Weights of a small mixture-of-experts language model, trained from scratch on English Wikipedia: width 256, a sigmoid router.
Below are experts of layer 6 (counted from 0) of a mixture-of-experts language model. Rows are named router (the router's row for the expert), up (a neuron's input weights, with its number), down (a neuron's output weights, with its number) and show model dimensions 0-127. Each number is 500 + 40 x the weight over its row's rms, rounded and kept within 0 to 999. Numbers have three digits each.
After each expert's rows: "mostly gets" lists some tokens that are sent to it at least half of the time; "raises" lists some tokens whose logits its average output raises strongly, later layers aside. This comes from a sample of Wikipedia text that the model never trained on.

# expert 26
router:528473463503494483505524518511516525446573449463476519499492449551525513552478504503525491418490459592497518525519504508448492500468499469480504545395600534514497449474457554533416552534578461481545492517474488509532575477551443586495497487462565439515507463465502493512460496631548519459530485512508439486505586452535536475519455537496538536475498469452454516467511524494566479424544
up2:526530531488507551485452541486444557484485417488455458495539559491526522505539471456504560473529542458483481428509481476549495485460497437494494559458584482480558463512443492500488489396494456499463548398489512490416491398556524511587530520527524460533408542522471425494505515493468608587505517510524527574522461473486528526565484494498450548470502512406562485500525512534514486491576
down2:459459478496570552532543533442496424528508511528552504375539520593446516536589527582545478438512503510439496435533482464534484440485491514479514495410506437510552513544492483508512454487465480507510513571453552492562475490424487565453438527437501430512473511484482486505544520511563566488459509506445539490557543412485429536495491516564520517557493519487442529432408468529457507557477
up3:526495475559465483462463468506490477449491466511518491548517485455547507507460501537420560546523554512504472477525521598501435532515488452541492539538429513543506420449460500485519539475496512565471457493490580460570497467371502477435481469499514477527490551452451488507546458497496515508559443496496503493535543482521502595487477451573413441455506476407498438463456554490494564483491
down3:486552510487466504544450503472535520488484502460449492574514513446525543542505412474508461484529494495459604536557542457493513476502448480412425493445484455449496479556500510434489490443509512437470525468507400481488436485545486513534469590502591505505454487409488509493467511479529577415494515503498582510411492487540486501424543507576543481528470504513471519508496429439468490530515
mostly gets: " of", " during", " around", " between", " about", " on"
raises: " his", " their", " its", " the", " a", " an"

# expert 34
router:485481504477568395479411466500497445508507499470478524503477484559577485543494534432498481469469448485528433532551490503573472541504506483557452515493518526511458434524497547568469514505585496481534508563446502494503492446564444475532456528523475453517480542468466499532510497450541502456529565443451500546524570502466596544508555513550542566467447472496453505577519452504537436431475
up2:429426515520472543467480477512501475474446539483469533503506562500479536523497505524464455543517529576521478495495544475487482449488522533495495532394424547509527489479467538553455593486528443503548516531464475554525497543542558481507494573479466563546508527500526522426480521484529500418498547427476442498504535414516529443547554497535589478512526498533485513576501511413433454473498
down2:520523464520652463537494531535509494462468508469462472561538451509554422445529516485454513491536568511531528515500522505447521458515554456498460502464444536453492549469501533446547516500481439459576515548548561535439518481502471487405465497484528472534571481527514513524495541602482493563508540501631502538536504569518465513533435475529500504474527486529512537516490476502470417441475
up3:486458527524583523506483474526444434526488513473391471463392531480514479500533617437516452476491460480485457494530501505500423559520522474482527490476421561498482530503514537433510536515453458509526507536480563496491524485494515436437534461455539474559524526475530517579471450496535524521519543500506556547542467493426522529598497517484501522476455524528529549533526464508483463498496
down3:438583484452500542490480536543491519499608516515470459453501463468427548484522547503445472466495483505443439414522469473457453517521500479493477496468482542533476498459493494518550452527550450479513593469546606454482540446473543508530506517518480479470444491530473532526494441470510548509453458525510485480485504455430432446479490419509491505521510532537474479520551533529478495489532
mostly gets: " York", " England", " California", " India", " States", " Washington"
raises: " from", " |", ".", "\n", ",", ";"

# expert 61
router:537465404431461494485435490561522465500549498535497532493525553527537358528549517475479401521449499460474490493503492521574479485462549512507541526448542482523473487443497457485513503618471489585506534513441519442581579492491463535505517461482509433468474509489511517485524494495531544516567557498576440486522463511523499558496545528458515539583509469532527513520493496522527530492551
up2:530547488494535598558473554511456441495585511510522490500548575528541425553463549562471452593542492526539470552485535565531454456534443539537540437477458460523441546547477473519485546504507504555498432475466505487465517473510498545562459553548494484473513482550476483499485594481534516428490517482487486522501447446483544491450483472464444501517461476448482512520509546490445439452466
down2:518510478474489521461471539541526493560470491513545512499538499538482490485521440516535516530472500484465510520477471471534540508475504517460538476542570494534601527502510419487469463553471497598510466474513463478505472545478585526544507507497580583496481482537460517521493541525550494437525489511437426466444520508554475538515447450570529426456438489448552502494476505539428520506510
up3:555521483519544450509547524558501581498522519507498489452533442519512515454501490461470463502446496524486503423520497408443459485507485486467502460430536481518411506473544477506525465517492470510570442490486485445524559420525536501500540520477483421445538472540547547433505497518538561516540483477486470580558526498447505504468496510426480475483476464544559424568509539568575527554457
down3:509498469485468455499451521537496520559513522573490565587491448551478486505520479481528493503557477521494553502423455458585419466555506407448454466526444507584504495509501525427441533529442480517502490501496504562494445479473503469467474524604466456504545574441501493519557502455504493524495513546445496485458544497462539561525520495521451384532540464545521514528521486504526530493479
mostly gets: "/", " re", " Re", " con", "Re", " un"
raises: "season", "Track", "ambigu", "world", "election", "line"

# expert 11
router:549458481484514509554443481535502530495610483483507466525517601567481486522534529419389424511517494553530410495548495484506554506458448479437533447444533512543453502501456506578482527547480497526562492488464510550459544449505438512561553459554509459489476489482479455543463488551450518447454478450467471467558574491521577498543532493508464536498435499500447448543389452492561512429509
up2:516481565549482437473466458455550588496470510514515450497491528513483481562445510413482595442460529469530474591507479505526431487460477512489492494485469584484497518547533473450498540497485543497517522499484533519485530481494485545551474425513503487547455452507572448535536506504446517470563553525493468494572524580447514460464499459484476555466426582478421451572491562515524472489481
down2:460545503491515517511591466476532542485473464528476468467540502503489554553498481536437504478443472478455523462443483559591442495455461510432498538446528489514486433518525553448503468575489465579521467483563474494508591466469583485538484486539428518425430433547548522496548501506469444494617493554513535593446455509527481480524521495479493525489470553489439488576487577525488499554535
up3:455541464492528570488499509489505526495510531475517532517465503546536498468502545559481560499428499462532525469532532447469510571467447412528387535487474460551488426458544492560520542442504473551554437572423599474488425459471524496519520537532514481503505478496459515522466490515505474464416466524479534497489481521485559464553542504570455527424534468441509459495513436454510521472463
down3:558531509490446511519517459560422531453509520462593547485532518443451463528521518475544481515520407517529484525426415518497475527529473515522466474514506437492603429471414502540523440513433490534503550547516486484472419491418522481484563468502441487485554504534534498495521518471463421481474490473523551433467571512484484565439498526521465516497489518478525553489449486466507474468524
mostly gets: " 2024", " 2015", " 2014", " 2019", " 2013", " 2005"
raises: " they", "–19", " due"

# expert 51
router:505455473471529488520457453562457487467542505440461503519522518511529461525551510465435411497506507515559477501547504548547583468437541497497482436436491489478558455523590588574485514506566509551502447480430482457445517408542516501539502493489524528473444427455496488546525431500465463480459544493541502464544526464570605538435519494466511526494422502516515425484496502534577432527433
up2:442487463524483450453512542534545457515472468513477518477486552417555479513566486584530473409478508522606486505455494543523514497399508408462411485449484559523512467536465516547582512471535558482461473484409509509549512474549486522514507474506504558479491520472526441427528500443509571435482513481480452484496458486478566536560529500528442485553499518550470493506578472482513487514479
down2:498480465554519509450466485442427553484495516382539493479461542445493474490429587577503522500502573500530514500524438580458499503580539495482513427481525422461453495502579503536469414491547463542458423529495468468476523496508520506455596499474561466492540573493536496514528411444430543522519439554468555532436497569506466506562477447491527547518412493524489517423525496506488474477539
up3:592403533484520505544489484493486500450530532419507499482555479562513513461574519549475573430486486515501502574564504513413503482518557481535504519539476514490545484536513485441540505581489503453551510421452488514493589439454470520506481458537479535521485480484483547571465519467428451445447546513480457444510433497496481532491490571452507461531510421507525548523481493463430525457415
down3:492499542524485517508510574515472517547523448522591469489408507501523537518480488514490471445561551457536549467487471530493555598457557496528554454499593554494411543478441503539480478495480525593475483483462510571507468535477507494488498467515570456539480515453485454505517536511559550527535511492498461546477504431500495543469446558473464531534496539534526486463516470526568446469491
mostly gets: ")", "\")", ")\"", "}", ");", "]"
raises: "---|---|---|---|", "10.", "ations", " losses", "\";", " grounds"

# expert 29
router:521523419480505503516413472510516465471531431560472453519482495577577425520487492482528426478477503578534402524589499486514474553487580474486488503461586485522499474520495515544486472547501551498566497517451488447461452454481393493497509503538504452475479442544468549589450447557500448421517549528504480408516557572560585548463468559549529516508415549518554462551459530467561491499492
up2:501453547548538542485456527486503485471550520501514563476493455544423500533508517527510518550475429497511479553484509486490488526507495550498461494554531507451432465437444549495468605535540551574541444516478446542435478473428472557486470496511521514513523537476500537524587442435501564479511559481540525496522550528416497553554480540563514526513569434456490491418514596522569502482482
down2:516560479469503475475535532543545444451530505530567478529462498485545394509489509483563456554523463446551519458455490533521474555565483482549555437459512486521414535477479527543441522572536458455543493537515508506432503506506568485500490457605479475501532531566508491554493502458512479484490475482509548533535574566549528504535496535527504508606480513493541484539448506495450522461485
up3:448487496548456572516503466505528478465523526537533420568508455446533569566440516393470468477509530521487537525533417515522513482582472480524532582496467419511576445478487499470524479499533526518550483502440481457530526503533461519525506423454541533428470510510482458548516539512443511447496473458533496510462562504483501533508525477530489498453522582509488515543478504544480477466541
down3:454485531505452541428501497495458570581470465520473467558473512564493475438467475556527450533504479430465487504465580435512561465458526530506482500491500473511443500540507478483540437495510564530475501471568439532505587472475515464452514538521507502523515484519496536552515532489488499595539514498506423516480559520546519516512445507454520470449471456558512433513528501382490475502472
mostly gets: " basketball", " women", " men", " NCAA", " tennis", " football"
raises: "tant", "tical", " variant", " element"

# expert 22
router:537562512557479544531474498541436486457538501431447482483463543563559557532522477476492381503523536499497407533537516453560566528446467558518515473471565526480496468479446522539498513540508573533548534539463510454489557445555445533474569442487484487485484403425463496481493456531469597529518473500498501543576492464513483494536465549485475459500503494550530464586459542494464492470526
up2:578536540499497479489502481502494525481555525481615491547528482570540530497498495445496499565501473495443403461535485432523526549489482520533494501578577518489571428432460566541499500557485496518542487539532517484561539537487484482543601566432495539533551447456483507512486474504468459506532440595528424480478497480509440436430535580466528529486539525486524507489508529537462534447489
down2:504553541560522479516509522521459444462482415474528495465476453527474508598533494527526532578549414500552449435532479553490546507532530493482503557474474516504542516505420504487531469511500457480547596534517484478458517525489445480505432500518564540511499539524527449498472490459532467512470400484458426518510529451495449528482507437485524470513498512474448476478495486543541567505560
up3:501506475588492481462464534504426562448546470506508523540494567521461539614543465539531492473447486506525489550520490460442504500440519507501498479542497468534477511517454459476561448547480597459459579532500545475468526446470569430514499449452490438470514540515567448524520427497501518464473572575473546461422511544468482512503432560496463473498476501479515447500553492553488520446547
down3:504492459528490487473539438629478536443455528480489531508519530474453547513479487442452497509528431511490533532506487510474574482498449497484461464503470500537503510516490494420459528543552470511506570508525489464534443420497539477500468520434469483510596470511403485460511530556514499534522433559488509541529524506532488443570524510493563525453523564476514542483506563535566457541498
mostly gets: " up", " won", " back", " joined", " moved", " went"
raises: " charge", " alongside", " through", " with"

# expert 49
router:536485433493486450505508446526469562451473418527542514483541461543535456470532596512511446497507482513564463491518461475486522471452487523468450458503491483540455511449560535460467499503506558554575566538499494445467508478462430516508511421490514524501462483471459496486489457488488511486504491525503370514525479485599566542489553493559467549502449492466566440555506486539538447478507
up2:529433430477532527395470538518493526432479516490569581480526492487564431535531433505508474427472477496524464439433530528463527573470428537448461504497439534555477469504460480569485538479524514518582470481506494432504525448469493446463636511521431549477546513541529451574520529560486502523480558542474455464521488504485519443488439466523394497556543472505451491590550522486506511493479
down2:506491539450535519540510475552459482395514490525500472529477399511488542498476491547487596491476586490460474538439545552585523424428484511502480490407452533451431545481497538471491472437471431559538561493474453461468565635467512505529456494558510496454541546462458573476546484534472523536451461531494506511564457419528561492538477500541534517450480415507516488490440437472504502485484
up3:434495512497526478450532512510471477477515455448532453446544482544517516579534543500520485479455444534515552498475451489482523557485502467465502462522510444478448514530468516481560553458483577494585516400486472479527496476542537502457444434564484474439522548518512450547478533482441514441475496499526466456479588509547386506533527490547519532482516464495517398470526435556544464527541
down3:496477495504478500519499525514461523426509513512557462488519514540507490504501480526555529582459595394590487467498574426538419479552532441506491508516483434522517494499506476417516528479457564519498530536511440426520469475484403442540596545508491583524573471513443537475552429523522551444446561457495523536524442494477490508463458472486471528480486507529547509496454533535506475527420
mostly gets: "\n", " These", " Meanwhile"
raises: "table", "yne", "Professional", "race", "Other", "Current"

# expert 35
router:503451484458568510520489440548505481492586505442480499506465519556510545502506502491508491457455521519511536520565553426543495549420472528506580486493593501476569494495435514507412578558512494509530484506457582488500477442503478440444504517490472438470541479509496450566498506470443537489548450477515452509500510505556535559515546503550566476562533494474530428546471486497555490478529
up2:553484484528516509514468504527488492456474513495539541489566473474501482495515551480555464505536431483580531455494506512426545574455454527557479494498510538439451599506560480489446544455468468499512428507531538531512480437526460564480514505526528496523494472485498497399479436515495551490502447523531528535531489551569485530524531570520475501500504474530499429484537497558490595479477
down2:503507479436525560528493442437457485450466520568446510546489533509581471495514537479455508467518577429564446452580479575504480495496574463514527481522478504435444514480523505527437495469570476501487517542408500487532510524590499455495515463548518594446510532483490583442436494500435485472506503532515487504486563496494546421432447557505460483513495545478418468502479449538512494528487
up3:517552455499535492544519523504507486425375456538499504509478531468544463521517452537548479497459513447575464508540560530545561541469465450531522490538556437504542458520463588543469441538536525471518512507548438492476481455554551434392520511444454521501479442608587559499491443462512494586522518462467512490538514506476498458466496521538506478548510478511527471471502499535531494536543
down3:501537542496479478539490500484558488466521577480503414495495522467480485458436483462516540442499499482504465498482553571504490459483459516438567437531502512556561516598537540519443533524434507566454466529486536479472505566512508555488468533512506471565556464504500494525481461514465512520521500434477512509478562521503489501542546538412481433526486564508483478479466494538438525521545
mostly gets: " found", " announced", " said", " because", " wrote", " way"
raises: " Nashville", " the", " Portland"

# expert 37
router:548466484445562490459426488560485513462543534453481528462527558544565458464533492458500470452501507487551424492553475469494514474484547499414429446514516537533537521499547553583458485522528591513551498494475494510473495426516396560565498524461597485477486463472497467501479487490466458470520512447486419461490529547498587497512532545538499524529474506507593469554464532520647445486511
up2:505498488496528478429510458540483451464511536440479501498483515493496507462560471483538468486547497495514487513518525482489439485481528523468517594498545536433505491499500571488463495522472513551455457447393523441471525545592446571496518497459526557478601487508523475499486500416454403522442538453510420464489523447431544540480567482569388528494520499566446438482588460414530480471519
down2:537484462441472503458511525478472510510525538497536527456496475523445451539417488449499468457489531483500525524496502479545543532505482476536515514490526444513487464503510442476551466492545579566501583492453487498440514465514465497549477532539498500575549535497505454525446497514477517541512525507417351537555468483482533416489522568448457472448484462514459474467526499463525449458519
up3:449527456592575519512502534538497507431463498480606532401494513455544539542487586495492457507534490516486416488480518548543573443558531495461569504469552489534569504508523504453503560453528528554544530496488510475521521529539472513480470475473495591541520495536457464527484575545537487503520539501503452506539416533505500491473539488533503450413479441459525443446532469515490489502509
down3:554521532502497496528457481463496435469541446425563509525478450512542524487544488474490498442532451551519462434528504514509516510475400478412431509545521460499485546465443525520446565538539490501475494495551437437452437477480506501524612519458489494457477456519557487559502532532512508532477446462500481475467569443539482511543502489539476501521513562528445586499513387520428541518484
mostly gets: " far", "rim", " some", " part", " almost", " parts"
raises: "tical", " respectively", " Resigned", " wounded"

# expert 43
router:538439454478525520494405418541522449484562477468539420547512568509513546622518537482463468402469503474518462526523567483521548485483500524495531500444520423484521437498451490510437542522485477504612509481526505484535488513506495524457498517455541515552513474509459552579438477493515516501499504483569490500488526491532534526504537522535500503481515505501534513486512500469482496449518
up2:547512490429485496554481455524407540489491510523536528534504516528545473456437529467497446498597483486549509539521435496494530449496512516547468506469513491477532507613473553509523481450518418607518452502451550478519483587485540452471511546462478398535536523516553433554524498491460457488506556485526548413461522492494550546482577527473512529499535508474476551472472475448489510490498
down2:531519582493553557445560488476491564504488498514505516476458517539441501462577522538505463551528442496568527532441481516519474501429511543481522462524507457594531514470452531505502483526405553533490488489448548528502517501416516497567491481420492542483526550560525516440508493447550523424461524410528505544535474456546495397456505497570459526448500445501589487484471505497505511544522
up3:510573521527456580464537496485449482554485509510486502463492507482552486459494423502484472461501463505478484478476456543485568497461463531455539515518494549506463527485519532498490543409442553520482565586507467561521510502504518560462524489478529417437475469418520462489463436479497546473501508493506483486506581506450434530524472509450509507491461426415465516513435482501504549516501
down3:535502485507460471503516528432431490505587572475491476470437489487508443484468524502488574496415447461491523509461507458559477511528529507536543502482510536409497499499463499543549476528503457499465492462475445496494481514468466462542569510532424545555522483455494528524491511472487485476468535503466523511451477495560486495381494514569525558551529500521551482530569532476507494457513
mostly gets: " \"", "==", " ==", "====", "===", " ==="
raises: "Events", "Former", "Results", "Pro", "====", "=="

# expert 41
router:475475466492539496590407451500458529458493508517512468573492527538503501568526481470468467484557451553478364571516523486429544406494523525474534488514528470447522521507442514539527507539527533494515482500469499454473536448473500508491577434444480495504569464475511526560414459476478466501587541522510459417449511555471555534514413538526522546551439486467567523528473531527613485488484
up2:552539587414488530473495499470524558510513478564533464407542506476508499503566515504409439438538504498458462515556503545514524411416540522514485453443594504531552514460509497533525438504458499521568495546454512445545486521545588548495503458464541512512509431489552567548533516521543495504445476582505538507506542483589522442493486454450528453497430455485519473494415501485474485502456
down2:455567449535495452462505503451586418525472482458527446495484400513511531500533551496553510488514434463435549480523515537498487476502590529513543587539440485600495447591552515484480481440529535464506522514538534539460532544515506499448533548524491489546426527601547504530482524500449469568528497425521499456503532530440475534510436514498498416511492459503481505530551497493416508494518
up3:534526483461473553469485555506459514497523500508482525507446472536477470492517476479466544463504554562444503529518491451494535437494506394551562448462452473431487510481430523526526516552494493501501489475446491524494518441552520538543511501455550564457547489487516441439486440504447486499531522514565493575552592419530533474511522577496439445478474417526441504514534602525459541484450
down3:472510453494511490422597535547547456563522497509599518514548546491483527524495435440384470466525514513458508578551460464452505544441494505534538523521527523497449524532379534530491531431448511490515515478533521514476500544446477488473489463526481442540514497459495543507575488453444510486566511471490480498438509477479515506479479564399423475536458521464501502491533454568561471472482
mostly gets: " million", "ep", " few", "ik", "ho", "ap"
raises: " Baron", "est", "hound", "lon", "lle"

# expert 39
router:500514482503526498485396469479514541474530468520483529561469457506573507473494516468482503435461462543556442472564487451491512514516555478445482517483535566442473492521497480459479580506530521543579531518446543468569482565533507511538471518518564419441498439487498494576446503521430581434483578485516490485544517542529529533493534475438527523527472511513509444563489470487526530513488
up2:603446510503458528511510522580506539482467484440466482503501457479516468375510567609481474425494507476524451508558486554516575452547522398470493454479520518556504409507528482456506522588541523487470587538551431515523527572466442518458416532475499507535477449557487498463462525547490490499480413495543478545509508494562471460519477568484584500544554446516551490562474465533443511510445
down2:473545472511468535475498475483460506513471442512450516504508492473538551478551417410561476522446508456550568488515502525486405479541515527456503509453567535558441515540467455481513544517493470383539490495513444526454522532470493574533523493415520502446500507548490485564547548454468537464463429536466481435461523530572485485547545492536518543483530551501470551547508507560479478510541
up3:469501528562515478536504432558472522531473504492451512473509504520544544509484544461478524525491490465543434540547392484374469471511495503525468456484564475435416493501533507468563540515478508498542518488546548491540515602509523527497501448448521464508549451442485533516441579472519507508495462570493440565490522479494503489536530524554443526522549538434410525501526444479505568492534
down3:486528489584469483486448422502475425489491553515506520479512575503443492465531512507549518504420557446518484465406485545488456493488568529501512545463483514505602460487510534511501522441480453495503528514524469542456579546577442500497498524533511596521500413491509458584526538550512455478481476454457492464511517547504447481531555467538512517541446478498496479429425550462410532477511
mostly gets: " species", "Species", " genus", "idae", " river", " beetle"
raises: " |", "===", " ====", " ===", "====", " His"

# expert 46
router:621533492507524442529449462523494539499498479473496457538505461524581493497530509491448467492506467515508391510499530487546541525430531486514518514506514441435511492544482492582474529516541555561498506520481533471433480456524485457527522479484496424515540388461445493510487511601470465461516523482486478471521517540515518562444554519493569473601405491485470409547445490517586510471538
up2:580508513511482512489500575475441453433526477516496539497508518495585415545451526504487532594493524443476469534529526552544477524493545540540584488478532418454428483511534475547492519565487504529518426529452515497460540451540518463454498470489491464520483553432482453501463550493562599428436540535501461506490554493528445460461476550485498482483562573538530468483421485453479524512529
down2:468567539509475524541556568518469481545557530458567515395489516501523437483531535574533416480516539479505518480459443584511533501517506489443413470486473517441472440525538501458539474515529504473464469445447477487476541464442536506502494492494501461486520498567539486484469545511496436467488466411522554540483515531499487522542496502517527505535571454473564532525497527518564494514523
up3:475483434524548504581484506562495486414533481515508490427525553545459516506497455491527550434432428471392469573491516524483490547488550521548487488500523446446484498475448471579509449488587510506531518492504507477476479469449493513478485508519489474552509493530480534539560583512485456529555523487503575404535539480502557482518404481525491534503570569496456524501479480509473385510563
down3:598516451533507520554485525460514459487456447538468434566481547490483499520492494472556513529543442553431488498437541470421549532520524568542477467488509411531493455502495501569565526488515568551539475446513505564479453514434559514539548485479519552454531512487472490498490506477470519476505465390502422496514542450442448510494512473499477534524511530503464541568509505469582472549538
mostly gets: "ez", " water", " ground", "water", "bow", "ney"
raises: "ments", "bat", "men", "ised"

# expert 10
router:531563509519552551531532493508542460465551552490507537531473502537530413516554454558494483508518491546554428521502519451534519490473500433461484549466546486547497449461529510543482506476516502528582552525496504498443510428533425403560531475472468434494551472493500522511448501545476505499566469517452455506493603541555553506569471509489487565534486478471529515525457493501499387506498
up2:559469455452511456522533405460502499462467506540512417511488508523427481556576438531443535499489512525505548530530519518461531520469525526556488535501502530482467525423502434531477511468531477447514462398529521555574469498560481565511458530498516483517442479489476463483443475494482511496469564479479519472484556486608541534484495549513507521516485440458429492567509444503538452478598
down2:535476461480575402489487585468475519505533482509511463529531469432509584546481492530596549523510493448482524510585478536556531457520460556515460474458503502483520486510396492519438512505477425527530550552560494431536501561427501408498506431512498512492462543494513464504562514429444484469483474537479511405510423581566462552524548516541497507438521558448459468495544504493463535549442
up3:486475506553556487489480447483429551526489424459501447446570527583530513453531442495543466477516488449474485531509566507478446492380429471548449403460546467540495505448517453449530450538523442561471507479495513534531578537501505546493498447484513513553510509539531487480497517500469474461538492465488491459537499503467504466522527494491570458535430452462550569527483501524448423443477
down3:459484564445453448535499540465586484538581531466463583567432492519466569510539461493479500474438503490466566516497467433516559487501522465455592559572439518477547458477479415499423493409507454448517460535528548463565489431516583536557532494511509478554529526456516482524474486502586594508488502490492499520485487531546395540512448507558525524469451458471457427468493475483517505467504
mostly gets: " until", " During", "During", " Since", " before", "On"
raises: "Scientific", " ==", "Overview", "==", "Sport", "Member"

# expert 44
router:510528480539556454486507500459472495418533470526534456513497480504546506510543519449556471536430534549461520560515539523532535536501492507489514486470541419536500428486495505505476482475563587523535516478466519494458532456410467526449529486466531495571530459455534487551486468606478603479547482446478501487490508500560478500451554521508463628526521477460526510501483500519458501473506
up2:534493491412467470501548486495521473460476467545485520490489460452577482425507510510571516469448504487486520480436499419500574500491454403543543487543479587517498531526547547478504574474519504521429489456429425444541447482573521487497529487486472487437472509569479445438526499539468511504448453548462450506492517466565527476522504513507518423569491493472466478467498515554461492428444
down2:464512540540466471523466521499498481518530476503573525562572515452522510541504472521450499548543507549444499500551462551474390500512467468480430466469540520478471525500539465554448500545507479500530453558431508484483449490442457431524480491435474550432552466557483515514466480394490468388490484539567569471506490505433541571534506583485456499407487497504496471510466485449531457549464
up3:492528514453503580427488484514505452549450427495475528514470509497583490470509482466538493494533503502509433520535460464534435465484465437517575528470508478543524533518456457482445433460540512564502510555499484554510463561551490511522479495464551404521529430591440530483558497526483456472500500500577506521448512486530527499516534516554438494440476525422485455547497505508553582562492
down3:392450590492504484510532543486469545548476454516487445523586497522599435480504473569491495561491504438550503540443453532522522564471469549476411455534520479516503437514510518458456452531541432568477462547514489519525469539458485471494469509525554532538492412488485497533495539548465577495488507524504467509490580497510504516459482536453527555518480518460542538467481485518440513514513
mostly gets: "g", "en", "e", "t", "l", "k"
raises: "ture", "tro", "tic", "ton", "ita", "ographic"

# expert 1
router:469592502540461572545436507552473506504509483496480508547488556588482493551544447481482493490493450485514412534503516512509481437445485566510454513484518363483453471510493532495459530538511453569514552512439483505510487442520479553536512534500490532492502433466510506473520480485500449434563527495476513489525515502539491569456463553490483556434477433549430453555521492516498463481546
up2:485523509500441493516451459526536590445483488455521562527465535454482541508548496553489507511450447526516545527497469505494545463531507468548549497473492426478476543456448465455531568465489508523413532481515534471541493450509533502535539490459452463424461463533473472557498491532476520476454465491443485454440468500492557491406451494482518546475492472479413485524454551417567597458508
down2:494492512487518552428476568591456488463455510530430484488524511499538484527510545499530497564504492495484513514526477520452462540468485504526416416557481490528499509516505470438495428458507538534464494506548436504509441429443430480543476455546524525443486512526438490554519497448530531521504535481504458551464555487577520505540431513472433524441542505481443484597465540509523596534573
up3:540490513427433502499434573498469539475470506488522522496527491529512485455480528461483511530532488526548520476538438488505467485520500504467603526514469436531492428547514494511449522502591550549533463441425490437484467446493490487539492537502560411454559516467481492475578479503500538478511478485493509450523535546460490530489418545425595483464519500447505479449512519520587478500522
down3:530514496476463529492525473522474516471532529498500466567427542500486506535484496506541533526476510524439444518486514471463422528542460449476422506498461421404456539490438534551562465487475481480520533468526444542479500489507508439493547453455480589447567500473464509452543439447480473458490486457615511484548468450508475436561480497515476501484480515470504509469523507558480481515487
mostly gets: " his", "ing", "al", " their", " her", " its"
raises: " own", " brother", " son"

# expert 14
router:468492487581505503489454484558495455526541513412505478511505498569541475572483607492530503460480447481519502505552491515508484473532521472525579531456533389477462455469370515471456507519499552548507464553491524442508486416528517540493570508474481537472524531450509524554399481526520487474512505402483500461583525522471532459505451545472499543538462504502511572498490554503503484446509
up2:456426485542517525464505480540547479521552493491445475567473457438501519570481479426575525502506526405422481530474514574523568486473485518402513505559551501528505492440503539523557511479420505583463495478556533499530439485531568508516519496450480506479491517478474474506452487517434500481490490419515444453507486490447494499505551583503533549500511535509467491515557471486589526605486
down2:522536493481527462525448549489488472445514537511441470459493564494472494515461486534463494547528562569502519497515483406486396467530528477545497545473463484536475519504492502429535459558521505470446473485432519517467518497461453503458415533562509565431528498488456434485507498515520536501481514547507506543464510482531501491555515449508552386460486470540521520482504504539472477446499
up3:549441453492512403517409484538470523500499473513443482558524476501560532424441545527422515445492492538435472498427511557439542535477418464542506465529496564505453502555571504426490495436556491551499442516495514538449511504530508488488498520520457457500411572506476483455548449466486578517459564466459450494517453554507504495474495526530471514465564480488496498480488505521479515488529
down3:410482472529440512557498495562505463506553450548469511499476446434492517469591496450495478565535463479406473434470514489489505521458504403507518511578515531499501469458566480520461499522422470485466450404503425498477522519458579559499501471563513475501529486409508458485515493501505530471487497441482538481480550514549540438552514502452520480462516492489494482438493517478542537469492
mostly gets: "Area", " Chorda", " Occupation", "uborder", " Height", "Personal"
raises: "ating", " earned", "ates", "at", "aire", "ate"

# expert 6
router:517490535459531478494382476526478458493553448464504465518545511533586484497494467491505486447461473475490472540524565492541574552420503498553500477488577497501504491446465532504444523538497509558571474536490552453485467477539464475452584529481514426535511531557482489502476494471477484363533580496504509474466508522513602522472583520577523518544506455512423484552505437544517456522443
up2:449440526470473598507514484488512483539485582455457479525496488490462470580479506507492517529477396483491532482488517525474479518530538467527446486510473462515468463493551493559548471474411452489557591500510464499461553499424456492457468504514513465432501496447449470494461444511452476501498425523529485502555554528468434491480417490515519522578509574515434433477501478557487562428491
down2:486504457470513531441536504506495499507523437512483492488494494475547533467471540589539485486503498440481514522518569485509519446447545543515439542479482537488503494564551508525468479535494557498520539522419492517459500485452569531475529432572519490534619580521555522477496514446484445518518569511494580448521466560493494440514543555424485539535481526488569544544429516537444468522469
up3:494463487528514503501542506483485557494509443525437510524481506456466486507407538468473494484474505482490435469491553505532490529492495468518564516444588460502496494435496526536503523519480504560552492465537465539534475485505497519539457571515456464464520500438542489527441554463528510492523543570465508552521426524557449576496487483475551457490507515448518491576472558476551487531436
down3:555459514483547443532501525596510528434525447495520520490499514502504535364499496516426465537493522505483485466497504487499485480481515460485522545480487538522504507383548476468501533487561522416549450494505627521407476517516490486546512429513510507432537435571530535520493482505498504492509464536551526574461414564459481528529504459451554587524418500528502441563507540475513426466505
mostly gets: " life", " service", " development", " education", " law", " addition"
raises: " and", ",", ".", " of", " in", ";"